From a checkpoint of a small mixture-of-experts model trained on Wikipedia.
Experts: 32 experts in each of 5 layers, 224 ReGLU neurons an expert, 1 pick a token, a softmax router.
Training: a variant of SOAP for the experts, 268M tokens, 8179 steps.
Below are experts of layer 6 (counted from 0) of a mixture-of-experts language model. Rows are named gate (a neuron's input weights, with its number), up (a neuron's input weights, with its number), down (a neuron's output weights, with its number) and show model dimensions 0-95. Each number is 128 + 32 x the weight over its row's rms, rounded and kept within 0 to 255. Numbers have three digits each.
Before each expert's rows: a language model's description of what the expert responds to; "comes before" lists some tokens at least twice as common just after its tokens as in all text. This comes from a sample of Wikipedia text that the model never trained on. Tokens count by the router's weight.

# expert 25
What it handles: Vowel-rich middle syllables of Spanish, Portuguese, Indian and similar names and words, such as Riv-ad-avia, Ramach-and-ran, Liv-ian-as.
comes before: ", ", "\n", "'", "o ", "a", "\" "
gate0:164129164123191095087119113128118103098136183133132139109114110138145180110096075120201185121156116111130150116106040087126138104130109142118127054151156111125159122110087120123168152130073152113079137063100097162164137139130116155166125130142137137135102148148096128168142116202116167080
up0:128118084127152077109118139150184127152093154109138158157141124092091128083087125110140137128183151086130169091138181165144154127099124124151091178152170127054163118096120189156177109124175129115145148133087109126112177099133084105121149063120134093062148083129152106095128107157188089143
down0:160101121140134102117107162084166108119127102080143156119144101145146165149103196163131118112123159101131142074095196124153176116149180143103159134159175119138119072100122119156143106161102145159150129121081098155180080172099098143092137161132128171192175166153103140181187088128126114126
gate1:216130134154120165176116238151129191154103111071141089074121139136123136074086075204103138122137095160157108161163163203080120140137130135149170148104155142080120132108149062120100114166123170114090150115146162117125144087122164123121110156087140114125109106193178124170068103177113130104
up1:188123103154132151139100186142144155147117140124127142142108174065121165113180121118107155130128138163117119085104077139128079080117111142089112160129134121125170141084168107099125135120124103129128155099088070096172106099115132103167113100092140181209141094125164184103150091103127181172
down1:150154121113090102136123096096118112131197121099152119143136143162139160131153120139126139101067113189051145133095190186129173088091153127164125112125134165133104107100113121167168167060161109167145145143136096096141076132121150127153149153118102176137112106124060102116168187124152092091
gate2:108149148113115121177132077093050156103084104121093153167138063141139166122154081131149120072221155111140104119127171114169125185115062160056120110169218115176148106146092097098151133175116168104143159147170097116138156139187127166129142148122134147141164092120133085144165091170105069110
up2:104105041148183160135151129096136153111100147078128120130126093100097174154137138112132174085151114111130141116097169152102080126164145143140103083160100117150124119072182151163073116084111149164143122124097153139139146166150131127133181081136059144075106083128104128155133099135155082085
down2:085123161114144085034169135146088083164173128144171069072152143163126170176030136109134162154134125121148098115128125155147095093182094140203097133115073180090122072125142160134118088114167148128095098109109160123143181168179160165116136135158143131148121108129077091164127128153124164127
gate3:178139202166116143143123188157147121136158117183137138156126125119158154121146113133060097157242076105138127122134181151148103103122078135164073136176178140123103091115146118132124101100075131099134112103145113104211181130101161065128120145150079150161099117126126167178154128113080158141
up3:167149131104148145080144093160162127175114128114116079160081072141137125105151126123146163100127084137137116135113099127144083099113110130133088058123176153015110127157101198127194133194146165146094139106101116158190131112145145091096111072124160077140184094181136148121103200161130179153
down3:126158140134156113154108155064071111189184109123154103150119143115145144121100105130118079139102113178114160080093176129143139145181120060131156115121177073093164115116123109147161110156171166177193153154118146090096153097117079134122102146113127131144116110078135096130160109078147155154
gate4:153099113148091131113136106114088098155111125161166085107107145158142090165053130143090095112166124136113151167102147109146160095115111131097130114100079167120111127149100144137146077129080158142171171085114120096090142099082129163166118104122137085072083094170159079174101036130111070169
up4:064119149156142112109134124136076159136196133151145085166100126137077191153130084115171116175124108178119110169102079171162095115144133067126091107142133070109095140077106077151086136065080160102111158160121175140154113161122118122160148121098081074124126144119131147150077175206140125170
down4:085098089157139161111123115148117126119142088118118106162152106124123129105110086048156118167099090105129145128120125103082172068145136122113138160171111124174116092127116100076155116138188158115115107072084150152095193118186092179134142146140141150105148192128124117127127116179154110117
gate5:109127121109144165142169144082107156121118089125104169082153148114093132103143138114155160114144103078154147120000131136148128084128118120121168132106139117148123115112143199167174100167081066133181090152093119097161092088124104131137177156138143145193149103129130180134125145160129101134
up5:132112104152145137134122107140126092135139073143206112145160196124146075086158157153146165080136134133141128138096109140156077028145149103132142124103146146111119154161130138114108162103101110104154098121169111124104134094117147122163085066089149124119142152115106097173080141125100100184
down5:094144135132170093134171104123111111126168155128154155075134110125149145090092129137124195095091068161158099117124108170097126066162081132121129127171164111168116204157164127069143092090147151108164125132122107155150173170107045113126132132138112057117163178101104184144144180164193198167
gate6:136102170105110112154182163135140075117107120072120105137111108151094096161155101135095176072114101129107127120153145144088103131063149152148155128115146190141110139130149054136136129117182146144175088111153167141101127066147130105117112091108107160150083151139140107108096102161178200115
up6:179092116129121136158191140117103109114124094107116115174096135163155119097133129149098203126169133085122217119146126101088109125104099098125118099105095158125103108108146144137133131160146144142155080109099162147079106105133147158134146183115167145146149137118074062127095151155156091182
down6:096097126093057111105116138135083127068127152157104205107025130137113159080116105098096122128105058125088133108123120092083134156121145157103109114162135149115119160160145095141177105160161150170161126108151091173107141153153090188113131056097135090146149144112148067137057174142064118142
gate7:122138143085112108120174147138125090150105140147090120157096169067150125108091162094112120108108119095094105129107062073106098117108125154113094134134065125095103140138128127099095091099171157186052115176166071144161128099090109118102178196137129095145126108106127117150126086053171185131
up7:170136156181110106135103116081154122181140157127084075122098112102089143102122080160158141172141139106123095117076164115116083209125112156194191088130118136106122144092148127108140140139119157094094142157150141117152130153117096154095113176139143118046120118168138120184132071110150132157
down7:072095143194090171172123146132170141081143155105107090127134179085117190169103129134159120091079104103079113118067197139088133096144153133125145151085168102138138096077161067134170158193116103160111105147155177078159161124151094123075138146110180135199186147111111092082106059103102066125
gate8:088134158150130184151158090141093145137156169155124093141079145092171180117112122135072123157133097147103185134085178104101110186148050080085157136165118192086143137124103148122096141158100119061145112143127021139099155108085124188128104123121125099077165083176135176180192139138108127118
up8:128107165137155168123199108117199088120137100172138090108060091159092095099138118215179121158129087155121083176086191138116127099138165115087098196159127137114172106137135119090087115135091124158203117164180144181135095118160127171110086143115121127152187120089113081074136145076125131125
down8:158156134113156147140169110121142127107165108161150127141140134105101147129163116051109179114130118139092141130140142158142168118108143117209138196156130134126115114100165134065149188191125154112088135151106139118170136067100150167158149162182171115126118121082053120166131080079099113118
gate9:153046136084173118106124153073106107086048120127102160171097155152111174111138133105101182162136130146093129092115142176169117166099133109152081121199103146120099089099118141055121116142158125129112142123113112084093164091127138081150128059141078149171118068171177146120082094106176134104
up9:192141113148172091087104105137102087152091089057118154092073103171166124156169167102159119160163150106125104120129138107129150145175158101167105109104091089099128062089154154108123032158186110161101128139133133161127142082156109103138158101101088175117140118181184113120083101133164233111
down9:158116156152134082101133174071137157105059122170145116129134098059137120136172103162202102120121103145106169171110198162147150133054097070126155157106126110095086106119100135112115162171141141179164142183113115069109137158112188142080189175164141110141115096094172097178165171068095093116
gate10:149084142100108087090172126106151150135095108113110131177112120055173158149080140071124176137070118148066112116138122072131160097123121110089134157162090124141096111116090104150104137185129074078140157119127076074110100123070207155096159164150120184138108103112190108157078119137096099149
up10:110121084078123141149115127179127070102156137121132084113068088153134148130149155143087132097152154227123115071197120170078103179082148123112086126138147078075164147136170168171120114166123080098080152122058091138088147121124095106112099151140123131191169131155071114142157162172076155151
down10:152090153116107107136157099097158146134069118130182135144090143138144076092154116135116121158124131113171136159129151099192113150161127076132103164118106137169128121154147134137120190143142158146146155209104129158104122216129139126071158113141072149158101140132158098154105095160148138199
gate11:141161170154210162084131153124143129151078142083122148173145083207091158141110131094141149131151168131167101062162077147191079128079037144136069148103176131115130114123107112078168107162131074105161138112102115071133090158122125127148075097192098128126167104142106117183115149149186076068
up11:156057081187096148088125132170102157115144106131142114169107156112106145163154172158146122104095090111103117068101127128117125084134139147131099171147109051140126175140081148133131177165128116147084126141061082129176064144041136131143103112116091099117099150121136120126167153104091143159
down11:133072141118073114118108115117146161150136110154115165148190094123092152206175076163177121246117124158144177126092146102076164129132160147117147125177142117198092109135118150110097094154177123130136105150135101146115113182143051115155163128074121145112175095078118142151176115103151175127
gate12:129080122111124198152124138135122113100116081171121091126136167072078133115130142142162149085129165057143129106150117205136161166103129187194088166127151120107194112090151103137157126146057098145072133107143167188089197141125160121137132180122121141130128168100118109103130167112078082130
up12:140109136122152159088049134111137084112090073112128110130115143133135152158126147123130176073133164124114163129151111179159170145142170208192141148158121159117158064151096113160122129176104084169062184110131137150108133134114165105118127199136137158079108143122104099126107139122105100130
down12:141130165170065121139094109134127174147121091133145156136075132131125130094050118134112139110198130097118087150072156234070132145115076163163140129136128131160096148110146095148105170153105110120135134175171079152131130187144190102080116132159110110118107086121124106120102125189101093165
gate13:146124150184153172163096099093094072173102163082183147150120152158104140156120070168083154153168150143155120111040125144076138137159075125080137184117082107143142118122106053148107197091148172101132134115133123166170101177151160120173146089152121134140049091133121150120114103160153137111
up13:090137103136141149120142096111135047178152098137123124148114105109076105113140129137178152140131068108132075067121086129136119152166129115097218061155111113099133122108140075096115156081150148107111110139164163119113151135142105122104129128130148089091105113042045112089194131200206131099
down13:172151150113155115129109051142139096122085096053144128145159080082124128154099133130151152134129186154129193137096142139131129192143136092070123122122121105101167189140092118183114118114115107091075116120122164130174205073115162170078137105117112127120120172121157149122087138143121110067
gate14:086175176153183141163074116075134098121116096177178144120138133172134133120111144132157142070123138102157134095169175131159121029166101133096166128109106128178107092099083093101144067133107143132134178148082136157130104144102143114133161125086087132112146126122136076159156143125158093107
up14:212072163132150171141111211140137092172124066142177174152098155135121115156104117108104093127149166134164171152147139140081118097051105140122213180110137112132108159126148111144085093134160165109110119121135169133135063096159151087123094124128087115170174098089141160141158150071147092127
down14:135139128143166121144104126106159104146164092136105168131168164182135174166125195073161106140115123167061102099142148137177145146122139105132192163105108112170135110200207159164133142130104118151103148126154166115104104104154136148176112162153052089144140177126121116098161226107098108126
gate15:176096108114093130160129149138171117143103098043088100102177131205103128122138114118053127129137115121172190146161115059154100125126080114139133145122141123141156136085153115178099132118127131144117151136168207175129100126119186115106090099150136121143149098115175160105118070147154140065
up15:158150134108097120086185098046165113164116131136091138157074115156186153125135137149182114105153093163136169120154123143114138133100110126085125163100122123135065108151131119138173134124100100147113092184109133131135146168151106165117156178184123143149149147126108187211134116117051192129
down15:067107159200114114144167161082141146192133133152092105065156140091161093156136170189126146102140158115141166096119195123154107113206080150094131094111175127081160194078055135076125128150087134148191073120166142127144143095115137104136089099113145151176159179117165139113122099113115203140
gate16:087111127087175117119176112103144170108106161112129136122151154125154060191175115126156184136095094135094072138153086079171156127125067089099110164132169152160136194161130098116090135128094105180110179145177097118159175156140110131166148064096140101199121176142121105089114140085100163094
up16:151130126164123109111096114156100169162112166139165098167097105142161216076136209123102083141116127121164162170113134167105105135111138158094144113052110136085131084159071137184101141120193166125158058126132158113131144165150163064120135165127115131123113105134160151149091083153157126133
down16:063131081083111214130143113112117141143131112084127138092143143129116120135081174093124145134163152131084102116087117177153162140092132087102100115124056097137136112127182123131151112151084146166192152141143155141134168183076124131150105123152112066086141124079174113088110092102085084152
gate17:080152154106124092146139139095160138125119099128110151118140148107187145125086177146154117136113114125078148119118130168180110169120132081115160151138113192087118164153154088087142169131134148127147109100130031172091130167072138131182198112104152176117131056135116153132100122161094176075
up17:064163134106115104146155149134147174128119126130136154132138113048154172146120160125119186139104087209098173046108152220157085078190131068138162136084092174107132136174094098108138140148166100100142117092209108119086162127074116135092192107056177140127115162113127186097074160139105151061
down17:099144192147135095161132077137112201126183147133146113084087173144107154130089151131100128143100116135093174133139187126112116118120107135137142094103145072183077100159070143143132140133055064139114141158200122081067111135088137104157180108106118134101134142144146146167145135141119129145
gate18:125149147152083085099117103106098134106164142139089181118097156148118135138107147106098111167104088046083159143146079070086151080094128178091153162080047079125127124093127181104148126177192110116125126148073119120157082135172102098110135135135134155141133103161137195126084112138119113125
up18:125097187107058146119131130150143150143096106165160198157107124188148102131128129162083145138173157113086114135160153071096152130112118188090093105133124147094163131103122169114117148146108173061158115060145109140077158140115148118168108149077153067091100122137109130163136078058118192194
down18:109089112081093149133096054132181157199058111156157177133111121182116123108135138096164175135117103165129093113076081077106097144171112107099153099126153166174119132105186125087167142065151166103118099153141161087117114092170142083127166150145145116139164129133113153081124148162183117137
gate19:078083174126194125147094108169175189068117117086120106064176116087131129116091120130110124163144106136077144131109081129109122130120114101143128128116143078107157123158131082131110177181057136073084076171139135136106137081062133154145127090090153155152167156115137123069127115145104133136
up19:112152095106163123136140132076036022212132098149175122121145148158148182131096123096105191108112148159137120103158160162123149116135098148159102150148114193172076140117146118095140134076153144140154112132110174139101143127199130129096125144182070134152092093131136151161111167062109114136
down19:142132100149138193160189121070105181081125146094097117111081114147120159140067148112019141159135102154076128132149132136158189121178082146159148123145153148157130158178144148126139127064093058104099167146100129157113196134172132148128110143152109115132133119160092134130132120123090094117
gate20:145079173045142036158099113160083113114144139161147167105143083178150132141140128138107100123156205059128142127116150175122127189121094085134121116145084103140087138159119117187135120092104110129137171110106123169111194135090180124139086185144152138100152120144090181164130144080134120143
up20:116066131154123155122092155106145205116125154089106123129133101140153135086123112119205109108130106135054172176127112080174130196156109126110057175178132178141111130147126164165093100132101177173115119167090186124107147192190163151188160102142106144120112185118093146088091117162118165119
down20:133130146131130138112096157128135122102110101127163156127049149115156149128072131109170126164121102078169161206115081068173130149154128110087128143190113140115124103149085117131158164142156142115138134071128121131142154111116166188184105126104197123119147081127101142111116076101125084189
gate21:136158107113153115133094097098135122118181131120090090098162142168176141075121173110087142078083150134144152188204144137111149126078157136132088129140160128145087156127115163145151094108067106148134167125099186088157155102158179134114119133140115124135157196145097154074168181166093182117
up21:164159071093084094150164158170129148097170105117160119148127105115132096128162118084193102089137149132134158133145116073125143175151100143124085164169155148163138168170101113125102111121201133108066077161095121148176144172109083169148098119134153144088122113129120141188163140128116127201
down21:160103180182079092104126153103147137062170184128121185153098117137103187111170150050123134039174120133142118122147153103164122039116137137109099103169151161172170141144145135082135134118127130158166105124134156132172099102116105137122141178134123169123124138193072113139118146143109162094
gate22:119156136101116096117120152094143079154060082105099111135117113100136108105120167113099055146134162136131164137201157076120126097118134077076146097168161135079157096136124126092134187072112182165154157116176098113136143125110114131089107132175110099037147149143119099164096064124128114116
up22:107159133113164079177165126107111150107196112116123105130071104187176092228198194151109149141148128144131088094099114213124135115102106135189108139113105123169119116071113157143151071170178155166063139127179108135167181107178162123143074083098123123190078076121175087155071148071117123122
down22:159160111177084152098179136077149157084094133139082121158128116131158160161108114099098130183122118198166114142134109065184111160134148151174107123113158068202113107072089114076123119127112180142165059126073114198033100159158144099167132127151113089155163182163117162150149101167114105121
gate23:136093133087143113094139071084092130170156093190058144118154113110133178100136121107085174098135124182088128125140092139076081137120159159119088129158167128116093131119167095085115138081112132082114150136157112164144115143143137115209145171150141115102098158104129156122096189177142148184
up23:134105153131115102107105081126096190152137134176074093083116115112107109113139039133125126103152150145130158120124124099150033138087091171076119116145130126157111139108108163108083127147129141132160149177155097167145152102115130128205103164128096127115132134183110146121114164134161147156
down23:096122172071110147128154107192130114122100131105125078134126126107159150105154118138098170100115116192149132138120123099089095147106161113069139159123084173153128213111081173190121065115126131154182131113091119216151126151143156149101155115165159105145067128141071134084114067102098128125
gate24:127066136138132184097120141137119169097134121039161202109136172117122093165083169103105121053191105124093149163157121138163110070199085104095153111125145136116123159099055111159114097129116158155133148133076105153070107155144144124168127187096136129099130177173149110161102084071156130100
up24:173134116155161175111208100104210172106143142139120126186121152104134109108141121104108125096151131080103128124171107114139144156185110100177124128114153137166109126096136204131152141153157137090070152126117163171122144072194154125152136150072066107159101195117117126122115098132122116157
down24:107089110118087098136111121089109109141183134125116101118139102172112166121071077132135210128095129149178166098132140105125124148145133144109160128140233163050150178064126044131102158164089090130121133136059113102139087131166083140127156101137196132134120164141113150139216112164135175151
gate25:107134094099159158121134157094123058113120142137079123143118131142148113121108188122103082186135147121083107093129160124113050155087115100154097112086127179097131156124136083111091134069135139118105109115142160061134181146128111131095060143041154150181185140088148148080177161110121138163
up25:136135133130077113139118143133109059140159159073050115161161148171106075146142145142153128159150121137144088115174179108174089112159142128145136080119096150123111170113121139038104154106109042131082074109124152109137067085129134160176078132139133126103138191118147153139157193075116122149
down25:133101156130081106115120138053157119105146187181120174114119052139114146130055154195106124061155135126109211093098132143098115088112105165176126096095114186114128110150113114098093129105132155151102149148139125130077127063175166116118098100120053200113116157176170134086149119160125112065
gate26:115107082116088137147147110143106103073152107122029134163164175071109075167193104116106110044106205170107123119093145166143105106146097089127122165112101184147120107175182120146164068108171113181164166122159190100146082144125137162115116076127150130147128102118090103116140180132117075174
up26:091170156151103110108099103143109114184094135122180115140073131145170113108081149112129148189084145066122162160141103142110142179093117133123146122147155065144135142141056157125095109141138067140131124129130108084076124106129093117191148130165106131131137165136068107162123083131118146098
down26:079192130056120106155117141153112137128162122138115091146096088144147100149094125121135099122120174109161122158123114098154138148155094143140132088159147109090105148087111157100095168208099105183132101085078165129115099105157082108127105129093161119169136100141141158075115036110107125130
gate27:141132150075115083164092143115088151107125105133132178166146123104152102116116129249100119130092117144157144151132063159170179117044085121060141093102097130116139117141116177137141152180117126142078055124116136145124044094117139098099128111100138100109129165143114151111108092136109107162
up27:076090187162109117079093133154100157104141161135156161112183108117151109122080179063101124171171141115111124093146143067127160143139138123055156201128117085079195099123146096148141092154106115091169118162163134140130157149113107116107114199118102155159157134115121106057127130098093116155
down27:146150120198166202109128140124100161138107140150175112167128102190115126220157073064089117060160134119129110117122185130143140158117163145163154157113156151168135117093163133121175183176163101093144103165110104147083137153060119108121099141142086148157138116119077106133125133092129120101
gate28:117088159135079103141169095171098128098163130146098069184117134182141114110117184137138102082146096109141148160137093153161108180177103145100112147180200143095141139159126075135133155158087152127108129158119168171103110099152133099135127168097144143136186158163174148096151095189165159144
up28:142153152179121083125153098151115124117129066156159119188128092151123144111089131112118075109135123086122131167153151170150203097149102166118100151135133156145159181109091082190109155130094124097118093121120113146113157097171165113155082157073150141112176084186170105109140088144109143157
down28:103117137145122109124135155155134156130109084073113132145152133105143096061132180151170156065100190154151110142113164113086167120195066124110136147095063122144149188102152114100119138135100178086142115073071117149108152110106131122157088101125132157096106067159116121111071139156145107155
gate29:107081120114096171085155141116114091139100153156066157142128083132126096218177093168157117128083097108128149145069185141100153087141079128112141078151129128167193131086161127081169140136063116091115156119113134132106148133131150096131169061118137110087136110140139136055149123123164068158
up29:092157125100096153087180103129134152073160160110115095137093054118096115141151112103127087110149176124083125175084165125128132106085107087167173160166129107196144155145079086068193183120141160122092143128125107115118106166096130121120117152118139101155089189105165170088151096119109154170
down29:100139145167177182117158157169147137144199135127112142195111191091086128132146142151150122100145073130127150156148145136116149178091154149115139093127159137147164113143096145159159127131113154168190150167142163122181167215129121165142123062117137112082192104138107174093132131150149110127
gate30:096136206101158169190042146103093103169171165114081141125087120168084102068158111100115084110165115114140120089051084127140084132075127123134092125144089144124183188107188170170104156131123116147086124089089136110079152128123139117107151137166135122099149174120070180122111193102131130132
up30:134140069117073095131103139118156138080126121097118155130173095099142116115100129156140143160099118129156128144116138052105073125169070154091124114091110095118081094112074104082145143136125155106192112182085137131099120184158108112154121132094133141162128078130088137147190135108217124072
down30:135107083142116119155109081124070129051111131178137118133133125132186139118110085092126095160076042136123110108101077096154136135139086124124102098117126126138144100074157131155088153115135159076176142139033125129129190146105091158099150113090154116154056139156150125184103116142080157068
gate31:131081131130165164135121085134150146153121084135098161118107140127174120164110081144150159125138135070131184123161114172173098099123129136201114103115183160154167129085122129117090096059111162124181124104109101090090178166135161133129127128112094133098146081160165159129125128135110096114
up31:135124147144141199106119072146091097102135157130063151095175131117149077155127104245162159126118093125096227151147128135162121183146146125132129095104172151128159130122113142091092149089091156119168095074128082129090155163121147149102137146091134144127133082162156117109117094118093107134
down31:161164147202183136115177139138135140081124145120123093085115163086154125108168093069138107100164157121121090156136170166131090105184122148144140144088149153101130125098121149118114038162107088116103120129156151126094146150152100120137148109166150137113137158208119116065108152140107074144
gate32:111143147177085097146168094142156083125145120172107114144177153066124121118178158082093181102106069115143153154124186147195093129063136162161120121092106134092130129157124147122127144129112139129135075144141081134123120144106155129110140113106102090114097112155152137078132122130116046056
up32:148131158131126060154091122187117127155151095075119092108154194140172155143112103206166149150064174079125144166132150149136138169155081149119093092118132068140160142131174150095140098080170147144121104087148114136123158141106168123111126164148109119110059152183061067154143087121095159109
down32:128079159091083180118105167129173128120094062086155122097147140125119107127075120118084142093109148127122052107121164153118098164141148081147151171137130109113091105114153156166087138118140102113175127077168101162145114078095136184111164132090092167140133128118141139131169078121132129145
gate33:118131137110102071131109136112146153113128113123070163089133125181090135126131158067144121077195143127106131082171192125148133131159094194175138116208161107078166149105105086151104097164105133189121114146133142113091174124079114113103101101129166160144127117113136113128131156174097123190
up33:163124145115157124162148111141104088176139110092108147173101163098160136200115100113108150176120116108089202100160166155093098103189140096169070127145143123137085077150158129150065138121129123172135091089120145142189129058157153138094120112142133089228096102154179086125137097101080072127
down33:135139146102131152084076141099106084084093088107167099178202145135123179131165160076113091114149074100123171083145116135133096135182216165120137125150171116119173107164100157140173126171078067097107048112060123124085171124170165089142141116141067133102143144173163098107155126090118114136
gate34:110139146104060127105124097070099109094164134132136120154121174064106116162173115142080089144113112165133205144132166141195112071141107099103123141109148130113161151103083154070149139126089120079110137148165129135130114143139136141134084127180141068170133104113090102097107145111124200179
up34:153120153174177130141090135133073145143170103086113108142139141071110087096178109131126130162197114111087050144145157103166111152179131121156139133064117127073142189089101100181126165136118186187116123118170103115171157117173122141161137146087117129157190125093141103190098106072125102097
down34:150135103106174157078146084152081171128105142107054132147121100149108160130129127115112102154183138163051118169176085132136131144093145121159138167088156140065109133105135186081112082162114113102079149103125082161125087120144100153123126181091128103172087098108096117218108089039098170165
gate35:150137145083104133086142151117128125134115164057153181110134112177126079056166134081157122148128123103156105085183125129139207159165149162148146112144157155146079166094110186135114069143122172115112112142120166116149168102094145121128172114146082085081146075130062125135081116192142138146
up35:191092110101154188148110125162113137145163144078089096103180126138075123163121091182150171163121182087084148128145133118132113133116063122120119128120108165133099109089093114126103132089089106208144139139108124114078086100145094174102161149076127126107101167109096131144132134110093139168
down35:058134150154115113111134142138198169101127115155120151118132185109129114081104091171083165155149085142151188063094095106072129090156155120105154144110109134140157104044121144084087117138156121122174157145173122091138178135167125213124129114140141106131150168108183194122146088153134103075
gate36:121142136149138126071132112113175119054119150088150130126126097171119188118061156127136130099216124139084086137109104094107163135087131185109143179081110113113167120118096115098169122108129115158105110106104095099124085160112151125170109190115059109160174130126132148195108096134186103093
up36:133122151232163113199160185114107113121125132136113103112117158133200163140194189129162124072112164191141154122123087064151078085151106109137102152086126122081149128151125109110118113132132152108178096139127147130097111093133123209090147089069135157141098145122139093127150105141144093158
down36:152142097064108065084161065116100186092111058139161116128105095186158107085130151100148125125106179100153054130126078116118136128125118183125145145151099137135155145138180154113071187100125111134122140109179095127093114118189112122159134150134067129191158145165148097115182128086170104127
gate37:136155125160126133080126092163124113151155179101127175107073201146111093181148107137104094049202139137080170159107142091124145170104083112172203134118152157132124157153086148157147201137114104141097077157144168159081153117131160137091122087087182046100169097138096169125115143107096120107
up37:149123185125128069113162124083147123079118068149122095137119061107191170127134129119108164198113126089204155149136146131155138157204128089131120087104156085093070079154174107094089129126151118135116185157131097150144107128151143095136130131149090137143097172126120059160149216166095144120
down37:193157094106115168087119123111049117113106092140154164152132159141115104152069159161118120049115089135189146095083144091152139122108139163066080140128178141098136162130119115109099098129131169183094073167141127118134118116164131100113199109128108147124164160135109164118145138151122174144
gate38:150146171133182070105119065127135188111095184101125165147115170145073139168150151135087197130130124108134132061145138097185106089143160128122125164107113125113100106125120067098142114120099111090146093116144180159160087137156190180176129151112149159145150106156128121142105152078089111129
up38:159144128143149108129130087130131171142099112114162139104114091142146151114182124135164175066099095140138095103095177118140167102083173062113145108174191143111192194108123128102127148077110159120143059195140153151168097157107101139125088133138156201065125170188158168168135187169116098085
down38:147140140089176121197100104187138167166103145164170131138100092124195066132219149124147137129144108153190150098083099119082176143100096124172068109109137194096152102114147194114109198168099129139110131155100138127182167148103145098126161071090130155145154168100114167094112130110059136140
gate39:072150161133088135185123118139140134116120072105201165129148104163154181154171095168165121092157153116126100110112151108122094197119094111185086113148103137114148116142095122099149068117157108116130127114127142106143154145133144148159142150151106197112187177101088177141158067156128092204
up39:113108116148158113221104164101122163039143107131152166117117114089124165158122123100161119104142192169072104095146134078142130117052088183172156216122151142154179131105093147108119132131135140078192133094164141061152110123128166170169116093138098186137135130098062118131161085128150110150
down39:094096100146116151103116108091196108175114053132151104113120187133085125101088128118138141158197160077190118115139182096138134145117153101159143149118102090205161158102195128084095130116112166125109133127139111163109126127131154151105163168135166096157132117143106056144091155120135083120
gate40:165129135147116129098173076159130175119123169133152125105166099157161168112129096122153215085142110193147096089141093139172121061119123124107115057114161104127194147111144092229115105111113097121126128156129088127114091147132126156086124150127119094106086148130055118113152084163143143167
up40:155148171148129179112166112146151068157138166161132140167134135075053072134127103138129083136122152052146139114159124110116134178070161132139148148092090112122132063162099147106119117142193132180146126125122123106144156095153176117069087114217108127122112144167177117163140133068175165127
down40:120145063164093135147091145104151173127146131113135172124073121181140151116099096125119080182115120157127138119171147158158163149051148043070157091131172172153140120154088120126125112119102093079114103121156138128187102110145111175088122093121111106162115126100146176149104116120168170114
gate41:146115156172118131110177154117072137112101126133142090101084095162086138122138120197100152066117138113137134049124107128184110135122128146044134188064144100139113078087164100129163085086123144149120122168123132097129079156164114132128178079197160100111133133112113050079115138145098148048
up41:130102166163146121125123112105123113165129129121160167076129088150146100093143090160110133069120104117195079084115116138187166141108137130108149092111165122138103059166112109121134118145144085131141137065127129067078110111156170141162187112135115122092115084111081174122103114109112138166
down41:112142160150156089119131136145118114143058126140088102112103166164100160113115136145113127087140170146171125180114078100105094138101134068152182203121142167115120116122116128178109181212153146127136084175144133167113169063120154104152167141114101082156152099147161118129131161095101171167
gate42:161147147080105101177115159130107128111124146135077131117184143174158181123102142122172043109110125128156178145101169105115136138130163159187120129104158129162137160142134130140114171125135085136155111080176132140193091060176126181089214119101090174167168168105144126144059149106120133102
up42:170133113100134142136098125078091146133121111140107110121149116084127156078180123152162077169112113159150129104146157128129141105107084072125110116147183087126081109118099093162113176120190121080145109142153053125143128150173089164105249135145114122143146107158195121161073125096141134078
down42:101137164128138132128106183106130115102123136155152140077141164064111119087103095087145108097082121133147117116134137161171123194096134096163071117083181135156124112157116153170048125187097122163085037119112094090121099076207055143126154080124129123099135124086166133137118152104150092176
gate43:195082121143170048132138086069076114070141116074104116154106196076176115145148130179142099109140116136128137152142145108171055129097153113147136150130212134097100121138119115087130166107143120116138138126150075114135140124125144149112105145111149122142109099111104083138157082094155148165
up43:107123138162142086145066088127112145187109048066166135126121053199137104084095094074139135098082056157103097165109092123139152208145120172134130130151111129117096138133078137157157179122143086185130091142084127147173139175085141099083134084110154130141116148162093121131122132150114103095
down43:104189100165113126101101143112088100128116165139147164143151105141135126136112140119077142225188112129149122096080070183141157091131157090148124088161143061103141097156127180123131207099142109140180088088129156133183173142121117139117211197110084095121123075119136143096067179110141099157
gate44:176110140103187114160134126099173117070089066121165126087122137168162118151166061091070100092142124096196094117094173169101129143122115127095185157105157110152157137118093132037173187149164142153102130144144112104103095185128140180126105149136136107151156098139074142097098094122152155132
up44:174142125137130137202140186121128078160108129113117109077174122128117157110121159153102152206157185108090139062137137082178156138164173142112104075099103087113148166123122134178146120149097111102154091111142125168139138168116127069145139090128116156159209111131112128175135147152118134132
down44:080109137144107134108148120168148121145138067147094097097089099104081108162122082157058112161188170105158087069124092111125118097166116092079118117125094119157135120110116156111079079164095151166101068110144138149183132105160114110099116139202087089104135199139137140133105150139119129082
gate45:141098159089130082124124111070164132161093063129149138148138095131129109135120158098153108083131059120153138089131159098207086167139101053195140121127159114123078142102108135097139067089123105143142127110129090123080118189097090132108165136121086102145149169055095115124059157137139137081
up45:077107085160106158117141138112108119132121131098087149130141160147135173159130060106117137117142125119112090158131113126126205127096115122141089146168124119171143104105150126182099163108146162151108149111105119108127124113215165114155127196155163108093131069154126082151142097183090132147
down45:119110072116189158076140132125136136116128092124067123154125173187149085113084114121096139105190128127133119116147098106162134162113082180162092115163084189137124168146127096132153114125169124167202092110104143093103076087076116150128138173112131143099151145164136096136150127163155132118
gate46:108203160167080151125150135144133088071179180168173141137108139076100089075143144135117165143128117119116125186109169132131126123155116109137135180149132105149160070091127129168100116142132125129069170065126111115150118143136121146112107165139124108076108154114173195176115158184149133107
up46:077124137097162120156136168085133121137158062177127131107090131112127173137174127140087094185142123170149047130046033122180130068163077132160127118143090146158106137155138068129148176129155204126096118097111113132197130165125136161175169124142147112147127159139153117106094164130114175204
down46:128149141153137090152139174101091112108129131082106154073140109096160097056138123092131134121138203164129159143104151183146123146122187080135124133174092141159161123105073106121154142146121149052041069109102059086177126100165101140179088145160145061111157147139072144121105127096158163134